{"routed_scale": 1.5, "lr_router": 0.000454, "norm_eps": 1e-05, "optimizer": "soap_variant", "grad_clip": 2.0, "train_tokens": 492900000}
Below are experts of layer 3 (counted from 0) of a mixture-of-experts language model. Rows are named router (the router's row for the expert), up (a neuron's input weights, with its number) and show model dimensions 0-223. Each number is 50 + 15 x the weight over its row's rms, rounded and kept within 0 to 99.
Before each expert's rows: a language model's description of what the expert responds to. This comes from a sample of Wikipedia text that the model never trained on.

# expert 7
Biography role words. Articles, prepositions and verbs framing roles in biographies and career text, like as, a, named, became, appointed, wife, plus infobox colons.
router:37 48 58 45 18 36 51 53 67 43 32 40 41 50 54 38 42 36 51 41 49 87 83 45 39 59 43 40 32 63 76 40 42 26 24 75 78 40 70 44 55 59 51 58 39 66 65 46 66 40 69 35 71 14 59 49 40 59 53 58 77 21 48 52 68 46 68 75 21 44 51 30 46 22 49 37 36 46 51 47 63 41 52 19 49 50 47 24 60 55 72 50 59 58 27 42 30 59 53 67 61 57 69 42 27 44 22 50 58 47 35 41 73 57 34 68 18 47 47 59 72 35 54 67 38 27 65 29 57 65 57 27 14 35 46 36 40 27 25 60 41 22 61 78 29 47 56 50 47 59 51 48 51 64 34 59 29 36 44 45 69 65 61 36 59 59 44 57 73 43 38 20 39 10 43 41 73 80 72 40 62 67 63 45 48 59 42 57 48 55 89 49 51 33 48 19 53 54 53 57 41 38 58 59 42 66 57 39 49 60 45 73 61 44 77 45 20 64 40 55 58 43 73 63
up0:23 24 55 36 04 26 59 44 40 79 50 52 66 57 39 51 23 73 31 46 28 43 46 46 47 40 81 45 32 39 55 78 41 59 26 42 86 45 75 47 39 71 43 33 60 64 70 43 21 56 60 22 41 74 42 48 74 76 48 34 61 37 63 74 79 28 60 29 48 59 69 65 44 60 37 53 59 48 57 53 65 49 45 86 36 52 51 58 48 71 38 39 46 64 49 74 22 54 62 62 61 83 70 38 40 38 57 57 47 31 42 41 74 33 52 63 57 40 40 47 63 41 60 62 74 34 65 42 20 57 36 32 59 50 49 41 56 57 58 38 45 61 54 57 07 43 32 45 55 53 03 63 59 45 58 49 37 53 54 60 61 82 42 72 44 31 76 61 42 53 63 57 51 49 56 44 49 55 40 36 41 55 60 38 50 58 37 38 54 34 52 58 67 56 74 56 34 51 53 43 58 83 40 19 37 67 56 44 47 73 64 32 58 36 62 56 55 65 44 48 35 52 74 38
up1:35 27 60 78 45 15 71 68 70 48 71 64 43 20 56 49 45 27 27 71 63 27 62 22 42 52 39 37 74 49 34 46 57 71 46 36 49 88 60 83 19 69 51 48 61 57 54 69 59 37 64 44 38 52 25 57 71 72 78 28 47 56 25 21 52 37 67 40 39 21 58 43 73 44 66 42 49 54 72 71 45 31 49 52 28 45 42 46 64 48 65 70 28 68 61 45 38 57 46 31 38 39 61 46 62 66 53 32 67 31 49 52 40 45 39 55 58 74 39 50 50 60 34 06 20 45 62 66 56 22 56 63 37 30 53 32 58 51 44 35 32 46 34 71 49 62 38 59 76 48 81 44 37 67 61 69 36 64 43 56 70 31 44 35 43 62 52 25 34 45 29 46 55 57 83 59 62 51 26 43 43 62 73 64 49 70 76 21 61 74 62 52 83 46 69 53 27 37 41 43 50 60 17 50 48 48 76 54 34 42 67 39 50 72 69 52 49 39 51 53 75 18 42 35
up2:57 63 35 40 52 52 47 50 50 54 71 60 72 25 34 31 60 39 62 68 57 46 58 54 48 76 37 54 35 44 46 57 45 61 11 20 56 59 43 51 85 21 36 76 41 33 67 69 56 57 71 49 67 46 46 86 52 66 61 64 37 10 45 83 35 66 13 59 46 43 47 62 26 32 60 35 43 59 77 56 64 59 66 33 57 61 62 38 64 58 40 59 56 62 00 55 53 49 48 65 65 45 34 69 47 49 53 38 52 40 28 57 49 26 46 38 54 45 54 57 52 27 49 34 70 31 87 57 78 51 61 37 58 53 30 65 49 76 44 55 68 45 52 50 35 59 64 59 43 65 88 48 69 67 40 50 13 27 47 74 48 57 67 63 40 60 66 56 75 83 33 49 64 58 32 37 61 59 51 71 51 42 53 48 49 43 43 66 56 43 69 61 84 33 55 53 58 38 40 68 49 67 33 50 63 30 51 50 58 49 47 34 50 41 83 59 33 62 57 49 53 53 55 55
up3:42 55 60 20 16 49 26 67 60 55 61 23 57 40 55 69 63 32 64 81 59 53 79 51 49 54 47 41 56 53 68 24 62 37 54 58 31 48 53 45 38 62 45 43 25 48 70 61 59 41 55 48 84 34 67 61 70 45 46 51 42 57 49 46 85 59 43 51 48 72 66 73 41 47 46 48 63 61 56 45 62 52 72 55 41 47 26 30 65 56 61 56 42 51 43 62 51 50 60 47 53 57 57 33 43 50 38 52 40 47 53 67 64 19 52 33 45 31 48 57 45 66 75 59 46 39 67 39 85 47 63 66 53 64 31 68 19 29 39 68 52 46 80 37 18 50 47 66 55 53 68 57 53 59 36 47 52 51 50 38 64 63 35 60 44 72 75 53 45 52 83 26 74 37 40 22 53 54 48 46 44 59 68 52 48 66 51 49 42 36 44 29 37 56 74 31 47 64 45 53 31 65 46 37 62 52 73 50 34 59 62 20 41 62 98 47 45 93 61 45 43 38 14 67
up4:35 49 16 45 70 58 37 61 38 85 64 47 59 44 66 46 73 67 57 51 51 40 55 45 30 37 42 63 80 52 42 41 64 28 42 66 53 49 26 23 75 38 61 61 40 34 54 56 44 24 33 64 46 66 37 48 42 47 41 55 65 25 38 81 52 34 07 56 65 64 61 46 58 26 61 35 40 55 66 78 54 87 25 21 54 62 57 51 35 72 39 67 46 40 54 58 57 64 38 64 52 59 45 62 66 31 52 34 35 58 78 16 34 60 49 55 28 55 51 70 18 73 49 47 62 42 42 70 54 71 50 32 35 43 73 43 67 33 66 66 67 57 25 60 33 35 60 42 84 53 48 57 52 46 43 57 68 51 22 22 50 46 64 46 51 56 26 61 48 50 72 24 50 29 59 50 21 61 27 42 45 36 57 08 20 67 76 75 55 64 36 47 46 49 63 56 57 62 39 57 40 67 80 59 52 48 63 53 55 85 45 68 45 37 31 72 00 47 41 43 63 42 44 76
up5:84 23 63 47 64 33 65 81 52 42 40 66 42 50 50 60 61 44 63 38 49 63 41 60 56 38 51 43 35 66 53 58 75 65 66 28 32 59 58 49 43 64 41 60 51 56 54 76 43 19 63 51 63 27 50 43 33 49 71 58 35 18 44 61 51 74 78 38 58 28 47 62 35 66 54 29 46 57 51 38 43 13 41 66 57 63 33 26 76 60 47 24 31 34 45 65 68 77 54 49 45 68 70 39 67 35 43 39 58 33 48 46 81 43 55 47 53 53 48 63 34 72 71 60 48 59 61 67 69 55 32 32 42 60 60 52 69 44 48 44 48 46 62 77 55 53 51 74 46 22 44 29 76 54 32 42 39 63 47 69 39 10 54 23 87 52 69 54 47 52 50 48 82 39 32 56 65 32 59 36 39 56 27 52 65 39 48 69 23 46 46 62 35 44 64 47 59 68 30 45 44 42 57 37 67 45 61 51 50 72 38 69 33 45 55 69 70 58 18 27 68 56 36 19